{
  "n_experts": 64,
  "experts_per_token": 8,
  "moe_layers": [1, 2, 3, 4, 5, 6, 7, 8, 9, 10, 11, 12, 13, 14],
  "routed_scale": 1.0,
  "balance_bias": false,
  "norm": "rmsnorm",
  "optimizer": "soap_variant",
  "learning_rate": 0.00153,
  "max_seq_len": 1024,
  "train_tokens": 394000000,
  "max_steps": 12024
}
Below are experts of layer 3 (counted from 0) of a mixture-of-experts language model. Rows are named router (the router's row for the expert) and show model dimensions 288-383. Each number is 500 + 25 x the weight over its row's rms, rounded and kept within 0 to 999. Numbers have three digits each.
After each expert's rows: "raises" lists some tokens whose logits its average output raises strongly, later layers aside. This comes from a sample of Wikipedia text that the model never trained on.

# expert 27
router:530521522517433529486477501436467510463463489541488530514477488470500494523497481506538506478483449457497507488514505551489541489549508551442529542486456535525492500478472511480475516479501503485485496533509477526521505488467488472510505505507463533474497533500492516514467496455521566508
raises: " the", " a", " its", " an", " his", " their"

# expert 62
router:530493502509502523468495541471477503497491490488494520559484460481548477491493469500486452496447495487522490483529550491508526505515520533522502509553514545505479481438510509474486481495498514493479530534489434477511476476475508571477453492488476511533511482513465525488490488498485540451
raises: " a", " their", " the", " these", " numerous", " all"

# expert 28
router:527524524478457548499481505507524536491497503529498453481478474498496557450499482495499487507528484485539512501507490524460536537494496537498531447501507457481471499466535495524511460490477485499554493540516463550501506508476564463513509525513507516552530479506531534533485507553510537526
raises: " The", " It", " This", " They", " He", " At"

# expert 52
router:495489499504504512538551467494510524484509523515425505486535535523456473520513510491506527547487485583516511517492469524449535489497544509497483557512500488520513495551486499454492519485496515511486514530497502533495530514478509522525460475535500500476522534560518494494528507449494481500
raises: "s", "%", "win", "на"

# expert 51
router:500530500449495562563464510490489483500532474478478505529513490493479502469530503480519535453521485499519471517504487494537498495495499507503494471520510481486509476498460448517500445445473505485524508484489472520488494554460521465513481510509504509521517526494523474532480504530477472507
raises: "===", "====", "-", "In", "==", "|"

# expert 17
router:507489491491517486507518462498479527534500524517481496514470486534505508508467531503469511478477498497547513493544506456449455479485471517475490474507505467534488467463457487494514493465500481499478525511537526544540510507478491479511476508501512504536499515488480506506496479513547458515
raises: "-", "|", "-d", " |\n", "leg"

# expert 37
router:498447479510535530512505460506476542485474514544498440480523506490469476542477506475485532443528462533516537506542496508498532519524500482476496576500486501505513466516522452492481532468475499493508485509476485465524542509463487504508491482490448499494502509484529492541486501504488467489
raises: " and", "'s", " (", ","

# expert 7
router:479560521507499474492524464470503576529442532505501506468524520522481498525461492494471534487515498488493542536471446539503492476516489516494514516465505456509490483490471502469494499497509491477521504485467518537520532525450515493545501459479459543496484495486514506473536468491488475508
raises: "ion", "ches", "ch", "ins"

# expert 48
router:562507497524464520503482509506491526504539463478492486513473537465494512522495487453539479498458515553494516501533531521552472537502515497564475520501541491420508456490535499462510506507504516500534528473495487486530515473473505547521486467521515507495494515535433462513510526482506506543
raises: " them", " the", " those"

# expert 4
router:519514511500478467457474473544484481488494503473470516487470500530466530478526522501444525519512504500531506513557531476509478536514480502496493487505483527480508439515473501499506467461530508486564518493458502482525472463498479499499504511498504535497502494440474476519511505497467484543
raises: "cher", "rog", " thus"

# expert 41
router:474526514550517496524512474476500524498437541505457487449514516506488500485464499495495503470461491447531542518444498495528471491504503501512509480457504465518534501478481512494508479465516464505509502490482539515532537493448507500511477512535490522464486484467510518502512472476503506487
raises: " |\n", " |", ","

# expert 10
router:501492438486480486489531479512519500505480512483509513458470476506441499519505503516464543495497516538531485503521481493492521490491501494483469491479496459495510480515469504446511551511519508506483489464496506528504519518532506502534515491460476500525497521499476489473521542508460451500
raises: " Phylum", "hest", "weight"

# expert 38
router:522500487505496489476486495555505515490499546466490501493454461536458513535467531471460526439516506543474527506529501502499512484497518456497467523508519486485497499538476490480507519502493519493506501484500532561506515540473501505524520537521500503485551497534528493514509529486468492518
raises: "ared", "ed", "ject", "ver", "te"

# expert 25
router:529496474533505520526509520502473538463506446478479483486509525452537496521450471475504527501518514508484537513484545505514413515500513513506517546444479486469499471501489453500484515512534477483530512482501506529489503517482498494540536455497495503500520527504466459486519507444482501549
raises: ".", ",", ";", "°"

# expert 56
router:479502468525508521505515425500519518507502503522481514446483490551470549523504478521489484496496490498505523561497513551486509509522494502510505469521513500513475530482515492498493497490541543553484502488522540508529526529517487508507524526450469520475501491517561533522499494522505496505
raises: "ify", " –", " —", " "

# expert 34
router:541517504470512520474473476503489486526494493467471470505508559463499498504463532481562517491528461500493525498483466517473463468506521502512524512520505479493528514503463511521494506470516553501454528505477518522512491485463527459488510463487504505484500487475523512498481450474462505481
raises: ",", ".", " of", " ("

# expert 63
router:496460453457492502515540540536487504491560495512496496512492461532468478463516533491481522526454510468504500528468508504463522504516524483536469497504487473502504505503450493462501492487522505479504503518513535531503520513476520527503492538532493511517485486453505556512496514511493485494
raises: " sum", "anding", "Scientific", "="

# expert 1
router:503534540478474460490431464512500516491482500524485559491480479511500523502519486553491497498539473471525508546507503502513473521515460483537512488533510452508483468495466493523468527467521509527510480512458496496512481489493515508506539487477474522513466522474546506527458516504480532539
raises: " those", " the", " it", " more"

# expert 16
router:496508513551491472506488489460466506480507525540484495471479491511510504495484530528546497528501471537533488505490524480446494492504519521454497502505495485521487515467478456546469517500513487462423494475530522521472549497448525497521514493514481499486535496511503495488511448533500520512
raises: " Notes", " Length", " Preceded", " Date", " Name", " Year"

# expert 6
router:507518533503515529518522480534505520488465516520469515493534480524457517534500517509483525500483495524485508527487482505499498501521502526478509478483488496481507453528483506505490498513527493466495494481477509521515558524511522481543442481481495544477505528530512482494514541477452485515
raises: ",", ".\n\n", "–", "/", ".\n", "-"

# expert 42
router:512508484509481529538504467511552517507507500490514501494513498485513511480493482529488532469474495497492493493524543509487484516517516472518496521462505476481498497519480478501499524484489560528521514504492524551486508500521510471499473482484478515476478516487528468500504544568525477523
raises: ".\n", ".\n\n", " date", " Location", " were", " seen"

# expert 2
router:490519495508490528512503473500491510521480468500448531485478476531503491521506501497477490501460519473494522503485466509460495506492507488499465507498484439532485451506446500510485517477482482531503520530535549535478513486487505469527462489507498508467486481497510481532497491505498499462
raises: "|", "|---|---|\n", "|---|---|---|\n", "|---|---|---|---|\n", "air", "ues"